From a checkpoint of a small mixture-of-experts model trained on Wikipedia: 260M tokens.
Below are experts of layer 10 (counted from 0) of a mixture-of-experts language model. Rows are named up (a neuron's input weights, with its number), down (a neuron's output weights, with its number) and show model dimensions 0-95. Each number is 128 + 32 x the weight over its row's rms, rounded and kept within 0 to 255. Numbers have three digits each.
Before each expert's rows: "comes before" lists some tokens at least twice as common just after its tokens as in all text. This comes from a sample of Wikipedia text that the model never trained on. Tokens count by the router's weight.

# expert 26
comes before: " |", "|", ";", "%", "–", ")"
up0:205113131145143089167175140146176128102117139165167141153167179128125133173127076107168100141175134081145180132107135134079089117120094083188175131133125144192130138115126030160132103128127152148134164059143143191127172145097194170126120117159155114143105075063141143146120164120106130137
down0:190153152097105147130165151108102149148165144138122092143183130081135135137138129143126105160083119100110139120158069119172150162134089142090106194147147106074181111146095128167135174133143105161094157136103137105138113123133164086101154065148120122103178171141110076115076117118057117059
up1:084155131172213078178150123134117133158088149067137120085130155175121165177145172147119119142143126151128179082086156143169103125074124115099175089108154133142160190080142104170180145164140137116158151162099126127156107087177159110157078201104109110175138162137131146134119057103138123175
down1:153121102125145153154158119128098162156114093137127133095156140164072108124080139024106095109174157154154116062131148100141166153129137122124176110124119119137144153155138122097138094093161101128147074113096195109109090068141164159129084106057098099117121134184128074163163117097075163093
up2:131077062142066184100170113104156158113073108122118118096145207120159157095205096101118088090092179075149180127127110146144087122137109154118196116190096103121106117126080115141102131103113156114107151111162131125145111110115142105146137145142149142127192181079133195140082138140053164149
down2:076145175099074133137097101204148150100090093144132142112052130164121064086120128215164084128163138120139115185139118132138141111162126110176110109169122120097126132113157138113109122095138118100187113101150155137108095182168118117118132153142082134177133092073061112186108133151127133135
up3:065113139142165181089182109114125139199130070211066156154155125107100135105073101114172132121152103129094083109155133183168123142127133147107134161134128150089152167122054099093137178177151104103100132147126151105079134126127149082114137154071095171152150135080188126113165142153068097080
down3:141178162204118111069198091106102147103143119198109130123148109113109134183079075137119147106165144145176061127096112189154108174154159105100091152140110185146154161096099083112111172134128132135145067084158115138104105114176123084120131132111158136173126128113173123107146174131141119174
up4:163168105181108088105094155076087193096109140150130064117111092164182145140134148123146077110113150073137189184109166099144109117135154149190154125146108169141182097147084054112162177098140157113155110151185148099124170208090141160122063126147133126119142153058111132155138156120103168178
down4:104092150165150179172169102121185144112096102160140138122121126066096164128138134197024196114135077143152119091140133140126117130108167107117168172137096116136139125064110050101106152092096142126095104108067085124090097143152125154058131175115150128195121097134126106156160143153136090093

# expert 38
comes before: "s", " of", ".", ",", "ing", " and"
up0:157123154205146131136114067128149152172121110154139162117084163181116109117139132120107076141133119099101117112180151124175132159123125101104114145155153125162133190084127120192112109179071101113188070156120084130123126021125120124139136101155163106126174119123084092121082165151096149147
down0:104147115124107084108059150215120123179144079103067119105157152083126147150035144101147166154114151096094138113112106108124145123153116191117178145130140144181111108100130141130138110157204101124118132171156186079112126096123152146127110152050100140122147144106117154048132151106190159114
up1:111217144115182115143167124131166163067132160077137151146058170138143127098147120125150152115100164077176038140146111094120117095165119099145048123093110108147171109115101051094120166122149141099148144145062064149131149140113170142100117070159085104151130113143166108103085110120120112104
down1:137114177149123125108133175108089068198134142150129117150157131101144075111122132082134178096101084105224142082149089136051163104128123093121092135133096101165106123125144157098156160118149187107077165128151123129171086124130135084183168062154123146101143174146112155104141135125134155086
up2:123059157084106097103169076103135130121133137104077132125127211103164165146090115151080113013108102124141152104131106106182133111172156171100120109094148104134104174114182121060151134044089142134141189124132101120138131177070168129116118093120085169121137160146095109135126166099128124120
down2:167142124130148153154151141143198127167157156140150110074119129154161131182079095161121148094082079084112161117085122168226179158101120125129164095097150136099130126081110128124078091137121134146162092141088162155090123152163126131038120092145111167117117136123117121125162125143092120083
up3:113127175175118097126023170142160115114125157151118171106104187149152160154118200104098120099105115121138109153158131123129130124144146112140134092112108140171158126144204124090158135109135116131133136121202056143067069071169160110168095100107145107184173123210113098090131149136072154190
down3:102091097103120108142116165121130111128171173206171119161100185152152096098207071079117133156142126102133104186132113143151106162136140074146154071091145170191091178195105140060153128136112134161138116112104131168135136084134081152151101089100098140164139145150160126116131113139099093128
up4:144170137144133111204094144123155137137154149102182138170127146106158095121138112078089155109162114129130115169182090076124071153189079166130103199148130135195095131114127093154147078158145129163108104114133141130142112176120146204124160151126148141112101079136151103130174129090099150101
down4:130178141117131148098123119212184120115107114095116136122152103131134110088102098110181112095150154142195095130129119165163153143117141218161144143160121087138083147166072149087133110169108115117144188100092162160181170131088084146198150116121152072096126135101162130134140041138156135070

# expert 17
comes before: "|", "-", "  ", " \"", " Total", " The"
up0:099082133111170158112119127139141150085150135118178167109172134110118186085117123081014115148124116120120145161155132072160054191116125126134089198123096071141104156107157100137151094103153157113112152183130094142164129144084192110156143117098117168139099101130173121052131133084102104092
down0:105090125160129198077123129163108056112166107151144089204149113092108169167165127150098121130129140095128139147143145127136073138133155177108155138164168139073084125108133138182160054159159144186103181100135075129104092117115178144148193159180090157106108129152152160094096069084121134147
up1:156099137133139110037174078156091160142108125160146088101114126171144086101166114132067140119123169090140140101159075070125058117196045167086120198055089116092089151128118124148157133142153130099145167127120150161081139134143156109137119103139104118121149135135115113158160074104146152144
down1:121130142159094149199121138116089143160153156098080160126146181102090116122129084161128112140092148156144170137101122133142159138178119095178160079126116087086169182105134064164144113144100116091099129121149140057165126128171149102111076101159162163166102108145127160139154077087117166161
up2:178129125150134089114107077097134110031135119115217190114121123112109140145134206095092144177092099095082094124162150146142143106141127162126041161089151071099153158142131112118129098127090179095126132164192113105191146103161110127110118129150139179099112142098125121155127114084156110100
down2:128143117120121191149088113118143182144138045135101082086098156151170144153174108137088131119081129101072127097136168139134189124149172099111151083124129092136129088114106149183107082090115083128090164119157132143139149077130112131143178119117226162134164138134114171149131086122116160152
up3:136180123127140093145143158145113104174141104173128113111141122065132163105079114096098111099112136157089110102130123110064081179145121083139145077101185044155168136092178107103094155143094125170116094111098112119132103214094181083102131140137106111096094131167121156147111146104158210141
down3:131152141066044127131138134136117013151143133185139109140147155106015132132132160135121184132085145132143138166128088121064085075100075104123164165089087102100157135128092151155134145061108133106117129087148133137135107137089120107089147190122082143102101143148155112123149127161136144152
up4:082152157119117132158106204162116156101115158146150111120137138133092126118130111090094083126117153156067118101150156084153154084124078132146144138130182109105173091130187134138143116084122098188096118100138099137154150187081140091096110126129115089176183176160033115087120170094147121088
down4:105156129165093059182156132119114059099186116095154127158093149090145163166150102126205131140129124117125179162176091129147101140151144053083125093153135179089141179141084111131129164122082139136176163145127082119108117139109107117071139251113104096098129105169162104109141044171114115154

# expert 29
comes before: "s", " of", " and", " in", "'", "ly"
up0:161176152109157152123075173147141150147147083147151099081140151143154092055104125108152136127101084149114121132111157131145166157159124106146071165129121145175117157074129101108125126083107155138175140163173106094175127088173132087208169102083146098151138155093119113127165130131107120075
down0:113058121101084148183095118176123150148161131107159135122139109186114197120126135120121092093136142107139109148125198153127160148149083122170145151142126146143134093156086108090159086167177094073178087199153161151122176080104106118132138103176058140159121080145087057165116177137126168108
up1:130131170111122166019149133102142164136092059071097134107098163101163145064155161170138125092196154186119158128091124109183145117142154148106114097116133098148141169173164104101159139075168122201171102121106121148120094124118110090132052141178117120126110106125104124082113125103067085139
down1:047125115114085178147125174156144145146143084136177106151115077100165091136128097137155139153116155123130117103115181146186182184155124133179137110139079119074113139120069127127111081100135131157120089118137151172156107055142141147090156204101118171114179092088131130145092145178072160113
up2:151098172196099158192073146103160174106106126167073084101171116114184109106122101097131059142132142132124133124145164114164167162086191153142095175081127127130099184123158096132100105142135079131121168140072164133130104089097129171152146134104204157127157156138116054173099124156053110084
down2:125071122079093103146013074136183157130084171085133131107194133107109165123105191100166140113145081190122104087111091212137158088168097102133131120108117099113061139120134115119139141142150134131169106135103148129140051161157123176120154075164093093104124093146157141151137099130078087143
up3:115128155122124133082078107092120128155175094155092129099092138106146126159119182109185067151159111086105105136121079138170134148161109155062138109118104043126163174094110142108091174135184124115186101088119137100158161159098185133123137084126141071113173124119151075091100154215139181052
down3:162152092150134127098158113176093075124111107151129153158163162132105080131189113111085160103118177131140091112114134139130163173168130110111133110115135124150123104116095107151084080087123117148094152086162102127149150157150185150193190145094156150146121159097109145149106178110090107162
up4:199134172122142168177143084102145157084108181121097108136096150108110145180132122146107126110073140163143119135141152197184122155102174127182168142110163152106169168095131091104137116118137112141111159174148135113079143118104125094128086163107188113103094173137175074144166114119121107132
down4:145123102144155154154187080131149149174120153147126170119064128114130079076112137194169189111155096142098088134050113143155102128148117123170142130146165086169113138163153086072171124113160146127157126161111099115168115099120088134140163121151117093127146068129119144132121082086125121157

# expert 6
comes before: ",", " was", "'", " of", " is", " and"
up0:231157168132114133171144157170127125133116054084106136088115160143178149171083164069092087116114108142100046145055054094117120078110127116108156150110172149101181109180170145156100104132149101091155111207118103118116116111154107134164150125092127076103104152157132101159147109152113161143
down0:103132167082135165100166107049106160163160095087095173083107072144129178129135118143105115096149119072120154153132140139132125143131049164184224117154131126150114174141124163082086164137124104055175157123146090115132067118100135187113179124099118108175166120193170124143142141118116097113
up1:183113119084135130131041083181148153130066038134174106113198165077143118166176091149148128142115131103104152140094132057100120086159150129092106176165154161102125149167058111121151125130121132083100123125085131126056117125117135099088145129141171125090133131144066115120126135128149101067
down1:078144115111139155132161106101162151201122116142165128099171127083092111158168132163162111129131126102116094124105121167087158117078126131112075167160121151091156111191188190186128119147081118107109154107172168106110121150147119149157124101103124153128139136119113056153112145092156130153
up2:118139139154129170121133133145163165093113135115152120147188115182141080130166131101115163168128152133128101091138133079085151143120137164131113089113130109126115142135111120118159133140146107061152115165134106131039121139088125142174092127164161096087124120062156132093136032165146111128
down2:144101125081129108132143103127110110109151153147044088096155107150107136110132158176128079141175085122136061169058095089025095104133084113125070112151181140133116125121181154158117134143125122113128111119132133174107175145164165161127133127117132111172154137148140144119091144060169180130
up3:132189123090110108151170111132122148187143107140156151132084185111171169134135182136077085126157099080126102086154061110148126093133130062095098182134146130152121177182152143121118117143108120176134153165105166158143135183135235068157157094092203131142120077097101132121094126151126147141
down3:133182144148155109105090134084086174128109129129132130101179195142159025084144073106146101126159200151145083110139157143154121151144094163153092107167183179200120111179155187148190149144137179123079124114177186132181152146078098138141126139122078107134119129102143152160130137112184120122
up4:149092108109151118097154136160130141131149107113142147166121153093098075151142088102139133091139181128076079159154128130200103163189164145114081162166139138091126169100138103101053113105099106126168111148115126180140091157196139110180106121156124059101081137120090075068129134081134145151
down4:130076107118115220132105099122115200175114146113130154110091117082106158104099133111144158139111144100112136156148148160168118109209135140084103139096119136114121144137155154130096198158128104175219122112099099213143127129123088175097146082103112087110115095151093129129132128107200124105

# expert 32
comes before: " the", " be", "ing", "ed", " a", "s"
up0:111108133129086110140114057124118133116202116133084115138138242188101093130122138128127157099069120123191147173094122095142091086130122100174116158198117158135135160135178101092172102144126115153128177154118091125085123073121113139105103160174117116125137097186128116147152175106098143171
down0:149068123165023154161158129056112099166081082108148108138145116110102167158096156114175068139148098127120134171137111106098097130146147078112156130095091044174145170114148185103140095114143121152146110109094111128107113188112193148148195097171146098166154165086136128142182137158124130061
up1:157128130116110093101138131194174159109187122121185161127169134108091072210083109083150135161126078109126118152115129144129166194141123143141143080138146099133098120134127141102156135152117096155141086110144128137150129177148120149093100133171129120132077171150151108090121114128135144091
down1:149131158192179165108102098123089087159132161113078097100114077142146141150114113171142124116159088118166183133119114072136133127159138157189144063122147129118077164115183145102127131133133127160108142065145097125111097142122163135087126088133156137140188071107117148109129125142134149116
up2:126148141174105167160099111135142124122139111056122142177126111185190133077154161108127113093149108113134093164190107113090140114125148152121145146120154106134107094088078143095161127110152146053080129114161092129148171097152143177183109133135110077160157152071154122080102159096104101108
down2:156171140124117131123153154097098094097102162129145117137128097119163176118141124145160132045128090127181102088178122102083128160148138099132145132072141128137107129107096108108157198127155170126099180075052139125152160149082099134152163120097119168163160119146164145130097151125093156081
up3:127115135116066090101205127129112137135153122134130079162173188117101159140176116103141167120060120131087109116109098042136122160163152166086131113096134159147143162122167122121111147116114067162139098033155072128148117089082146125105129142153089150132093083176100139134198139116133124127
down3:204132148137138134126146117027156063131081168116150103141126103078068097122143115154106103092154108063147205137158078110147114137159139129105160136109119105192147119140133123163138110068105125066127119168130118112136153127147159135169124054148170106130102060123166138132152144084152172135
up4:161144098043175102037131152107167186117142120203103126152148123112139196108111156133129130073089118141077151111091142152153091136134179128112086118101142173099145109126103125085172096109133128155185078115098129143172184125102117151077147098121097093160132121133111147169119156079089159088
down4:105152144160164094106132148130131030168157146185142161109127129086111125162122088114143101140146123146118050097114116106099118171108139084135132117123073156163170125120128129142136112168114141132127116093081181059212110137085132103125132051159095174179148088143123126121107108140167081138

# expert 37
comes before: ",", " |", " (", "'", " and", " City"
up0:167165098147112147089136056092107140145134180146148147202141112104142134109115126091169097182121148142087059162147136112125111149120137153112089048020137103098073126160145090198069146167073103193152094157109180145118074171126153088069126136132139171128169125099076133190125104137157121101
down0:177113135114150136150175104104116182122159096121135136097099123109131150086137166113147132194139142164096119151128080129130159146170156059117129168183156142119117170094181131090096122184118153108183123126109108129128092120126144100128101085151144108186148074082163147135167128095151123193
up1:124103189108118169186094097076114156130160130116084077128121140114174159176147115126079116133178130086070100113143154134138137118132110140091155118160194179118121110157104139089151123133198144131097176127143096166146139143075126093119137084096161158137129139078066095186123222170105129133
down1:140115103097119113148115163116134139126105150198148131169160163086131082133097080203170158098105092102177112157146147114127127067131097116123132078057073092149128115187128114151155152109154118089098152148144155093120146102146106127178107163099099113077124081156140140151122113092116135088
up2:121144102152112134088131050160076128175131100103117126099139157153129073201110164115128182085175153079141082173147024073134178139125132090117189167170127153097127123136162137163117136098140129150122082178089139134155148120063158100133149215106145112108127122077069114154090141160144180131
down2:145167126145138094131161125114177133133094126123125149134140149105067143143141135074139186166070168103172149148147127165046158096059083151123133111105159162130086101116135149159164116128116145129149190172150111012146127130131116134114155148161103139159103135127134111145128150133139133094
up3:134102147094090143107121149118166108116148134111129106128238153114153081149107145080148108084150173118160132131155138137080154090100191091122114192138105175106154113152121132183125141081089137166194091077130156123117137138151140185122119111100139078159084153096155120142106114155105120188
down3:113150111127105169112120089161119112059133109129126161100142149083109109139159133171177120164109114110124143188172118132035113107105096128115059123136138095120172149127176173113082115147095131141143096171105090130133111159079130086117087194227136109111132187137136091140052139163184127157
up4:149088120132092102189157098151067130094134140142107119209126129149154130133124150100119098096110159119127106141196144128158085113137160164111119158124187151152157143154087167101149119110143075171198084077086089136186133135170127108092086160101125104146107126096079143126165120132113127129
down4:079118105126126139172141108092100116110119128147174065109143106105164102136122135178118161135118060101137148113088100136136109081110111141095168105151124090117119155135143131126132123074115133085181132187100145105133147097128134162142104119066094100064125171099141134160064076084170114155

# expert 2
comes before: ".", ",", " of", " and", " in", " for"
up0:123058153129119054132110126091134114143109102201074132143136120142205149103194111057128131110122129063138141120120132147165149138123116138092094102151131121092157120193128100138105139105116159102177169176177165149059174144121119134086112115172109146173104164143149124069184165062101139153
down0:068142113110122119170076113099169145120160146147130177093122151094104123140166123175116158169123106087119086119166178126121145157183131155171118136153127132170104193140111102146143140145149136143109115121019125120122104181098133139115183161191151124147109141140128043182161099192113083205
up1:149106159119125142124163152170096144143141109140151107168152119092074227143073157175079136152123101102083104113064116090147037160158128167107163177101124187120100125104155119135138202084168170152095164119153090132103183084152089123152165112116154117086131125161093107035078142107108137105
down1:107152158106129133130123053105148167124115107105064150113196131126073130119131169174200124135123134123157153020115108132131090138129098101185137101112097176181139151144136091087107105126106140136038161078141099132141127157164189130148171113095119133133146146117171167135149186132183104153
up2:093137126159128094118118127159175163160181119112127133097212148140078169127153109136099103111151120115144158110088118123147198161082157117143180105119103023092111141089140181114079171137160066119103145124156064120146129075127114079107135128148091139053165147139110073103129119064049151130
down2:156106138089074095134136099173073181129146118089111171149152123175160155122105119164156090065175140117114106097113200159136120154106123114108150085116175101133092130128122119113140136117102193127083105141136166146129067058113105165145135123045113159135157092111134202153125108168108151105
up3:133167145160179124132156123132101157102078159116139156118069094122187106121200185122102133128096112110089138140168102077106124091156137036168150109213156140142100154158112125096131107119057157092092085165137108171126130085139121149118118133140086141116091100097090103126065146147180141144
down3:109113127064125094129135127147092071091099138138141130069177155137104091115119137066117173125151130119174188133140138102113129124125135103150124173075098179090132130140055205120148146158109118119135146134077118095118142106121117187131101116145134152166139102138120109165074122103186132100
up4:191139131111173058193104091156128100124151121145136121052090151088176158125139115048073118136170128120143110124150117144150140151181147086061100115121188161124112161154138111108133133141077088123126038129085099123172166165095183102123108167140151130106082167155112068115083101122092128117
down4:169085093120060069151091189133114081090156198141168125128094107091131132116143145120098127130123166145207154133154149129126115136162132081104098110127114126130140128111099146150126148116118136129108166140125104112124160041161122131171091144091066186167158179139060166111147158114189107213

# expert 9
comes before: " to", " in", " by", " as", " on", " with"
up0:131171142147240129112176135077151127077104129085091142122058083086131180117141146168177102118099096096107092117060126120094097130053118145152098095132182107136142110111120143102144075191110135125088140107162137117099124143152077159082142093175117116083142088083056106088143123125130146110
down0:120139157137154188120114175174158147102132108158137129114181140152083088160151139102151164203144145152126177082084132144143104158131122136134100097156119114166070191104102140223158133135133167128087122126153145065094127070127112139128111051096057089120091161107137156136115126094123153070
up1:078147123160126143059131154127122151125114162094114147140149134153074110132144119104155110161123135096128095101104119119109087106095154084156145130154056150123168147186194118216082168110120084166131132120180143101129124174116184141155123121169111088094169074106125056127111055145187154196
down1:095109177076142132180094105159106195136157107076087066123107173110149159122102157197172129156126124106024084068121114107128112169145148131116127089116158122095159124115115134129114066097142140203128045120140133144109114116151167184090129065149099142100064126164073130142120092102119116156
up2:183082171112116152169082103169139151149105178101119105144058161073153155075100137086129117165145175064106111143163167140114154157130098099130160073100131198095171122094148116122163157112089130128127121144152156165112135139114162088144134105121146103136088153150108080133097128125108157139
down2:121108134118093095119110162151153116122172126125136106150109135100134139105097138067185171144039128135107174149116108180167089095131130116179146077091075120170133085151105181110145141183086130114148108204105122176197162072112144142129194103116160077077123083162112191123120120148127120138
up3:112105133131161102110144103133077158143124115145197143154171174075156083138123111104179123131096154171145149109149134134168075068167141141176147140131115101108099138122150149136064112126111068140105143071072142157104132179094204151059137128160121103094170138111112103099113104169133135122
down3:089170109195125140143137066083146113094124141121163172104131121141138134141177142109108054086115142197146102131132138096083148154103174182073102164186159071099132130156121127128125148124175112123125166070161104078128204151088134095124059110091106165088180113068149139125143187152148154106
up4:106101175098080155129130103090132158085146141063091119081112111094112101131092162095048164166107185168112089140206163130106141126121116074049142116107172151130109153187167086089116112053095125163133209149149081087124114081110198136151143084090083094117133118101089129087188100162081152130
down4:102087145129139106144141212152111118123104135052122135094108104154106113153165098141093198108108149126144101105175129110145130119117152152185218142121121118119186154125116164148096159103077141121140149097138094129090109105131152106159136134146095163150157131138166090098119153065160111148

# expert 27
comes before: " the", " a", " his", " its", " their", " an"
up0:125102174127118169097092142126120080130129128122131131124178135104125165140113134136138131109147156127127145126127128095129122084172105101080101135110124088048165133192147086051184156147125126112162156075118122076062112121134140121126066138125172206130104161154116124116142122096158083101
down0:191173123083140140139164119190090105116133059121143114073162087150168124135122143106131155050093165121126112214154123096100179145139140089116133150127114144091112120153090165118133142185141098128152106151149161163168065121162173123124127159114164149059080069121075078105162085165110087141
up1:119142138174148140100077119105142079148111175114150074077203130156168140149164102119149115096111124107053078163137107084130100110136138090126114173157122151144117121119160150094082097064116099159126148145114084141123197083136128088135066133191185127127140156139147057109122109185130127143
down1:142136140097144121131167138154165002104152101128113119128145127135138143137117062130116181112138067157140169140190163097199090124138166103156161112039115113122088141167123150087131131089126134167106162160156170083113171129104133089118103128161131075181125138104125106137092111096117119132
up2:100118130143136142157073163101106121140110182101103106029143145113100144124148183079186150110089150168112148099120109136149116126112127104162138086187121109107119130149146140140194152100103163166120162090167130125105136127126087113123095126129117101155129255114164180077131188101091152149
down2:084173134114184176108106135136161056156162063165143141118099117101128122100124168216092171145090095133112148138211103102195094112176155117116162118123117149088079158108098160149113076121129116118183061129116144084131101139091122140132144126144184133161093080166167154170099125125132174140
up3:175068157159134100083156140099181100164101137094094173139104159100143116090141122075094083177168077146117126136154145177124132109152109119118121125156156132101072108162122136097144201102100156134160135127156130156087134177136167107149102103187149084147188130158128124091104166170124174193
down3:158145152147159081075127094069126166186170104143132147138123078090158132141166140123143135119173093117148195202112120154138091127097090109107076168131095123164112193089085179082171123108049157127177128146155178160151105147106154140124132113125110141118138120173111086133175141200100103109
up4:143183172115061158113083123118247150107173094104114157136193167100099161122107125095114132092050103132097132104088134128103139094107137117147120159151190151105136131075212112121133090163126092112097119098120159117084156119115136146175098120146145120127103140090110133119120104128138106136
down4:147106158068112177142136143149146139080077078148118138114133145119133106142084122156078123124095113105118076134139060159136134083095119120116129162132137094111155145107131145086085077200137099078134119080078092163142094181131141139130134084118142166104120125154122205106125101117133150152

# expert 33
comes before: "=", "-", "The", "\n\n", "In", "|"
up0:177139137126130127133101123125082186159165131183114140150147104134180071159139185132110141124158149087154108122116096113136102088120140093161133083136060062140116127048096132104120182146156102126163109118170121148124093056155131176123097174130130172218102110106063139101067152131126149096
down0:132127113155174133105157132095166115150146113130122253173085122185139164121113174196193111135176184158102113110168180159130117136141120096127106127098089084108153184132146121150109125096147166144174171115107072150134130094142135170116114082109116136076123066102135126139134153150080114086
up1:168137149161112080149163197151103117137138098192142082106128143126087121106106083120150124135135194181153098100143154145120111127135126108107129160101131153129146078098140139142089184108150142122129173121158091133087135072076172150089121136180112152131149120132151163111100148135059139090
down1:149103120130068146180143163150154131153170139143060181119157075138171114103128139194098118124166074177136150107095119099108127176139116128078150168119153136114143119151129123115153123126132137169154129157121149150107104109104086109147127145155082144179142093141061129103169105216104125092
up2:139133114160136075136092147148143160103094153093119072157128185101140113164161146106095098109140145152123148110121105127134155123109057171127106067175055135144166134139109159192152157143084090185093097084116186146157101151152147141118105166151148132106165075130114092139059153184090140126
down2:163154091098069165132172141090140099118090103126142116105141120097116171147129144153184141080087137124151111150117073086174092124135145123072123163147065127103121071172156135134148120255152139137121149190130108134145151145093168124125132150130159124115124100099142115151110092119146148095
up3:147137158131124119150077151153129116150151104201228141169059145053139130152167154109106072084153083088110122130164125105180111136122103128105144127088109091081097179177132110111191092112050116098156121135119134104126184149060090170139110161090107153104109124114082125112101160195144217142
down3:083120114107106123103113132117078087144146148109129134144077127130140099140068095150205129144184149163143143142197107079093092150116082163144163205141135104097098201100130149128111105049106120121160140119182132142146179111099124108138098162055107116105125093136093188089172148147122142169
up4:206119142059002130130095137102120132097138140155159142155104147127062087092132095143120149102130113086110179102119162110151136120127158152074046130129113141136139176117145091168109129080144141168129157147171120196115109111144103101131146127155153123114168219140134153165098121130139123085
down4:110151155174129177157136085179173160229096120080070145105117181103142086101178108137133122132108112103118147090138090133098115126176122085163148164123068113138155172120146116096127095084134090125138159048116134134122159174127161120123089150112151078171162100108116159149142187106161185119

# expert 31
comes before: ")", " =", "=", "–", "\n", " /"
up0:157116156154124140087136127126116123110127103094117084126127115090131109162072217123090113129145179097093121175141186189105132128134120135109084134119158120094162126067121114144140139117105145090065170176162121118077144144154151173075135133125126094143194212081149094130174094152058132153
down0:140074168148108170190141137116124142085099117130090146119128084187114074159168162153200122151091129140107137175093124093096136162104142098132163185106073097101121158102174145102116126112153123152099150182054163070197138094077122087103115127160124099125175126140157157108108123156168084166
up1:135101097151097131122118202072086122133050168083117107141124111111204103142074141103137117156181136138154074111092112125139144137119080142110170173146124105109073156127162115130182200107170141179162179133135151154161174211125174097110121136208143078106084133100128144135145110148147136112
down1:047148161168096070063196121120070073110139076136150154109078166147150091126148178143183092158136171119112125058109125172100116155135141141083111105103148133049136139106088143116170100074129157181145077087146155180135116094157126110091158115093092099094148149144112098095212114146109124141
up2:115085148091136122121090165167206145158120114131113138172180178112077163121129121087119087134144147135086135111150123091142142123146123159046132106145103120079167156143082130192110085119103050134088114166091130160138074153138166161090146182100117069081090108149130112135122078135084119152
down2:109126110123201048155115133153084138069132076128125073143125109124161103140079172106040132093114107133133138137190156100135098117091145129097072069102121163151144142084128109126073112119095147115076109120131127161180135092137096101134109152135070144131113130153140133094169139147124136069
up3:150121077192079132099125075051083125160179125124075133160129118119119144076115162137111149073121150174127150123147108140177104125148125123127139096180106163143124136147129118153131130171179137148140163066167129109097153089073184135054120167106176109129159122104102136044166119134066148106
down3:125152151123157130113178127142161150120164130104119155172090131131095148156150122085068146101117137109113087142082080108128092138082101113151133139169132122097054107126113116189115101133131140151114161144145088109177090128152161160123140207098174158114126113172115106098177114162139088122
up4:131142163162157154131114110120170170048121183145189154114161181140091178154123103147143098053115095090124091049168099089137100107122124112105168130137175079145118176115144118078122106181120140090086137092067143158114106136125185164123112131202096167151103123144146085116131113210161158107
down4:078143121145109097126054099121117179132094140124103136153115152135106165160142082117156108143051112096104179154185078162210129108132156106177108123139088148126092131102118094187094110234166133126206173090124122151140136138107157151160181081149164146144176143135142133125131185147190144121